config.toml
experts_per_token = 1
beta1 = 0.95
train_tokens = 506300000
Below are experts of layer 6 (counted from 0) of a mixture-of-experts language model. Rows are named router (the router's row for the expert), down (a neuron's output weights, with its number) and show model dimensions 128-255. Each number is 500 + 40 x the weight over its row's rms, rounded and kept within 0 to 999. Numbers have three digits each.
After each expert's rows: a language model's description of what the expert responds to. This comes from a sample of Wikipedia text that the model never trained on.

# expert 9
router:537476478555563531618500466472542474541511465457451575460465514532534485499504506520445523565439460521511464498471480485435489530509562528511507524516470490498489463561516470466502451509501534471450521484428511513517455541443432502525494561480525465543579514474558520536464482500474463506541561489543547555434566522512504551474504498411554532512450488454545558482517582468441441477577
down0:469543448522483521600466503522510512536438601442525500479507517496551515525460528505578495506475473477472425467548482507553492496502504460558551440532461595509449468461545521495492499524484554501507486467481543580539575490526462524479464520534499503469503512430539453535437523495538544583542472497453468507519482555489467593500511467433474497514527487517479524459419509464475553478583
Hyphens and line starters

# expert 14
router:498617543493516425486477594482570442493531517506413504464563569569446513499490558510550529498455493535467459532549526533459548503509559509550486486468505498532458485410488498505495553528473457563464571510450526454462521526468521519547499481485447489459412494513489476449529462551512457528446642547495461553478476534525548457549570513516451532492494555529503509449413484524466476533539
down0:499456533427440501550525452452444535464437432487505467512453439518491502508504464469459526421507488478540478514473508467502585445398461471462528555515592452481541446513537556507513446493451502505576577560471518564502507502471508556572538479518547513490557529500543519447497499475487544488541470481459474541490490586491470493528485471529521504461499485520536515519519496381501464473411
Infobox field labels

# expert 3
router:554494530510522562454547511436462524546499505535488414545448395470439484436508471562490475517492503444505458548459450470426451514531496512536399474474479502501492500421452501488512518452506478500465499467559525434490486536563539498476478473441562511473540496528490488532507517444465516420546480534517456475509494472497484510417498484554496484439570464454495403594547529482497551405422
down0:452529527553527524500539498440468528515484462467515526480493482534504522508543472520535488481480492576490486495482541498470567389507422488491508488530576498472570487491484588458529543423581513495510531397473405484565529438555525435483542437532520491442544442490478430495431508529453520472459476575523463452479480505555470443530525490456537542562517462517536435561466504484479461488496
Commas and verb suffixes

# expert 5
router:496558471528502486588591469503445595471527486528461483516501437490504592486540500489431545519479522539510520503446480495499463472556596494447544537506466496443571461522479524553463489517479448470464566514496463504566487482490489512467499407536510510549533520502485483573521453587485554473504482558523454458483490541492465442491533511569502578564549545444509500539468551511503543518549
down0:482486538470505504530446481488549510539545474480443515490413446520444478488559532519496502516447462508507509462499505440486519402577452428489522500468428514547481548537502463520457531484474536505482483477494479504475498497495486484518487454474525495558490503518574504481448512433508516381493528562501500525528553553626468541551578464523522406449494570489520474489488404492517518518515
Surname consonant pieces

# expert 4
router:555563522444537447471430465512482506536523492550437460545439428500488532538520458543494508536562484515514531545476523516469421482436487602439499494507475527490509495573474434552482433472466490411540479515509459476520473440492491459534507556504513487453480512455536482473479514551446468517504525513468493443492543527572482514445423476485478481479534481460532477453492468474611382475515
down0:491527467537556457500497518438476453416556474515553491504524448525485524486501566495446571519542472445468514485467466536472527477484448506524453509492470499480467485462477455488493502490409489541415497543562497475579545450403534595463499521476535451512392581492438453511546518501439496525518463433416532560432513454499477531529507458479489474524479493468486388403465594485451487456489
Opening brackets and separators

# expert 13
router:524414488524510484489494501526487478538463455563505550525615542477517516482515517533498399481472441564516543472494506500480509472498475537540475484497525511487453485505575486453493446443575554506471472489533520536500531616519500478497478442498559533501515498512472538539572551449570544564501479513523477504526539510469509558493550523469490546597412440502470466478527471452437549441505
down0:522471560492531451467541572447386559517496591595464454493515470551503470508548503435479470507544467456534468516580404499433497486536608484484515505523569526536503475559507604534479525520453484531469490497554433580518453486444477425431498480444490555537498480474452480425511541441490454524490425482515431477468466537505473515457508533448569475518481528492484424468564520469474443500543
Verbs and conjunctions

# expert 6
router:443477531492456545471483508526531497447483526489596533519532529557574486477491481548461469498516474490436511444549453493515525472448492469514487440445518466492548490518482456522532517527514513509511472456435591526517514580484571472491500460489385480469476563453481509520574551540533466484489444497433561497466549566556552472600471477394515455503507483431520460504479548492524532458527
down0:526511465601455514508491459423492455475464552443451527468406464472571519521499438471511536491451505511538513510575548500418524545482565422462536483531556443534508552554446617462592517506508495489516561436464502483507440532512489527506472461513557442458512484501564545523517452452489504521527512476569546481493492574516468418472498455495516559551532468496527424502471511533527506516479
Direction and size words

# expert 15
router:478490489562495558540446470488518463511422479473471496488457490457518509531527514542497473502448483565472476514557517466367497515386559474468558500511567504508480511440415505460491529453539505461496536458458474498463412458474515537475519446450530450560483434462462497537509510585472524490460440489484465436529526559497428532454499479447471429496476443564450509571483488463519429544485
down0:502468490483466423490458510478499524543558460557519516525601496529513522437512490548507558425522461480463440487554529461510521471494495505494467520469468457550489477433502564518464522483481537534481505396483476465479482468485503455463524476521514452484502460463458444478446589449548455599546482503443523463512459522536458606496517522483432445422516501498445402559535512488493471490444
Sentence-ending periods

# expert 8
router:563488505549526489444449494540449496465498464456488485457487517536546455550551461540538589535465600499522419462417499497519471554431473480542497530512471546553584499552558500492538531501442475533490531436463521448479468464468530515508527528448481498528535481465525547465454589464495447475518486487478475515488493427516450566513558481484426504439557473495487506506442504479563503490423
down0:591536516465506511481497437462559505548525471488495455492543476522534555462568546442500430496478448522512515505528521479522408466534495518515471486588525520485504500446530461467502527515467473487488473467473463536463461604519492382553535527530497496489505514482429461478457430469512459493490464453501513588446489532502506560526504524511459467458473462438503505551465528546486531446425
Plural and noun suffixes

# expert 2
router:447475476483441505537524472616547463484477472501533491477479569480510500501471515434508448492584541583517446469531506471527503495489458531440468511542536474502599497482450476411506511513484516481494511574511479493490493535523537560474528540497503461501487552508529569452554510466559481495506486506542523533483515540543550545507522512495521463495576507450493554489460527472517495445545
down0:491564566528545467436503557473482575514576504540457447510519486486444543533536568533580509563500506529482508515511560545544546476447484469596511507546458559579488525499501467495430425508547523568565531475491564518470509438527450495451521554496556541540532534526436454548505489504508491490513577509473478497446573445567588544476557482463511591514503521471456514524469465536512525530487
Common nouns and stems

# expert 7
router:560458520509490457518474452447506493478524480484523547499536474453498460533548474545487504507584480480528480516487480448526518487540544443559537526494441509496566525509570523495512493507509501549472426438509494531461544482581436504482548583531432467422533474531550481496444493475484506518491533419451485463539503544412538491494468503547385496462500436509482514541514432563387504543533
down0:411535484582465496530487470540569510510451463504558448491532488505511428511540505558536524534546579536478508467497540505414575538448499483441535458551491422511466449524514464520537452509523571467436453507576489444521558504544440528447507450528424494483529544503506467437515485492586487454489534495558514500495528482478491559543472462468600474537476517451507506539497467554475475513456
Ordinal and name fragments

# expert 1
router:438521447513468525468555557470492481503431525528589504542474517544506460520449509466595478480485542547550514474481484557536545528502521454517485556568521530540537514478487539531476540463513535508557462567529467480590518524462548462485464515470507516515500483494478470484413511461536500513519435478472526511501454507485525453540450534563614525478411490517512492472479446524541496546546
down0:494438435480565480572544472460503495557481488484473455491566531460541506514501482445479538521508518509470442457510481517527465464523456550436496541581491506543491528523453593509501518458481502518561530478522536531439553525534491468454518584485500495496497557575442471554478504580518519560482479506501501554518508552503489476511444550596477501492526396560491539494528485579565527436496
Mid-word vowel pieces

# expert 12
router:465479505509462473461492486436521501498438497484425530504506542574451484500441514457541471427481491417473480539483537525454453478507431496503497398479489490503457528532514559529494475561476500506528485535542501488475552403508472485530532542542514576518478543491565447466435447435520502443479525512490563502480450411460437473434486464482488554469548568554482525525574492510556572519469
down0:542460569583520507539465498449499524481524559491504463508497497467484469498417491558515514512470542464433470566528456484475479468495502547490516572524544538485552562494533456482417503491479515532462500521501464517509546494447573499503473539413492456473504502481499460483580515505579503523564511522473525474543522510442459541480529482521535444578453499521434482569418474483461514494441
Of and table pipes

# expert 10
router:514491531473572507582467542477466552510506520447483486478464559511463501477471470437507555470481522524487536559558555504490572549536521511457506547420535479522470508459539436482502520500535496543600536452471464619462502450471529523554471569527528484538487504529465499473477531549442501534516572440492534585528543468479498455536504540422556460544499401538474520474608468636482485515456
down0:453488509536504457539490533508436518537511500579516470504534507551486494576564510444544427550494461459512462481482517534524478465447473466482544508448543461507519493518435488534540512446430457456511547573465436426484439472490513465553579469469438465508515448478481490515519456524509456502491468456500469484499493502496443568522422475498546492458445436504444493531567516478539499498517
Digits in numbers

# expert 0
router:500516489458447430470473489465516477519583535450565473486548450416478515510475506471486590492526535526489550428548505493580537509518464501473531455484447504469600485495518496508539456506460484502473525493495559486440465502475515494484476454489538556512519512545506486536491489554460492521463445536548531481522490441556525494479512476458435460484490512557541553430509611503516452468493
down0:499606542471441463525505524559509499510500464545539504501472510541467504508508525470539537507535514518522506516563476499477540463506549527527497477460533515566456480505451532524475502566422520473451411468475502480504463553494555532499585471478489523497532472524506508467509465529580533514456431560482463529536500461490522479456528532534535526528416481530464453546478471458510493477549
Months and place names

# expert 11
router:503442497444565510474482502599472571516555574519522527488545482442557457509534501482496534496507498417463574559519517522540544493484472495472483442555553502476416529503541505535464472477515498486508455551543477537510487527507428491487477485522454480471479443512454496513512490505488523496508529458538495528545463451435456478467491474474538517589452597531511441559564476511451516539466
down0:477489528466534516530475498499499514480479435500493544522493476485555518457480467448525503573465472507462460461506455539564513447556482527540487487574467456491438472450510621520532457564506503561588521543617468536403524479467496559473509499465410602536528543483488511474515503493461559458507532516485473502464471499505486495528419421516499419419476506536481433507540491482430458507516
Articles and prepositions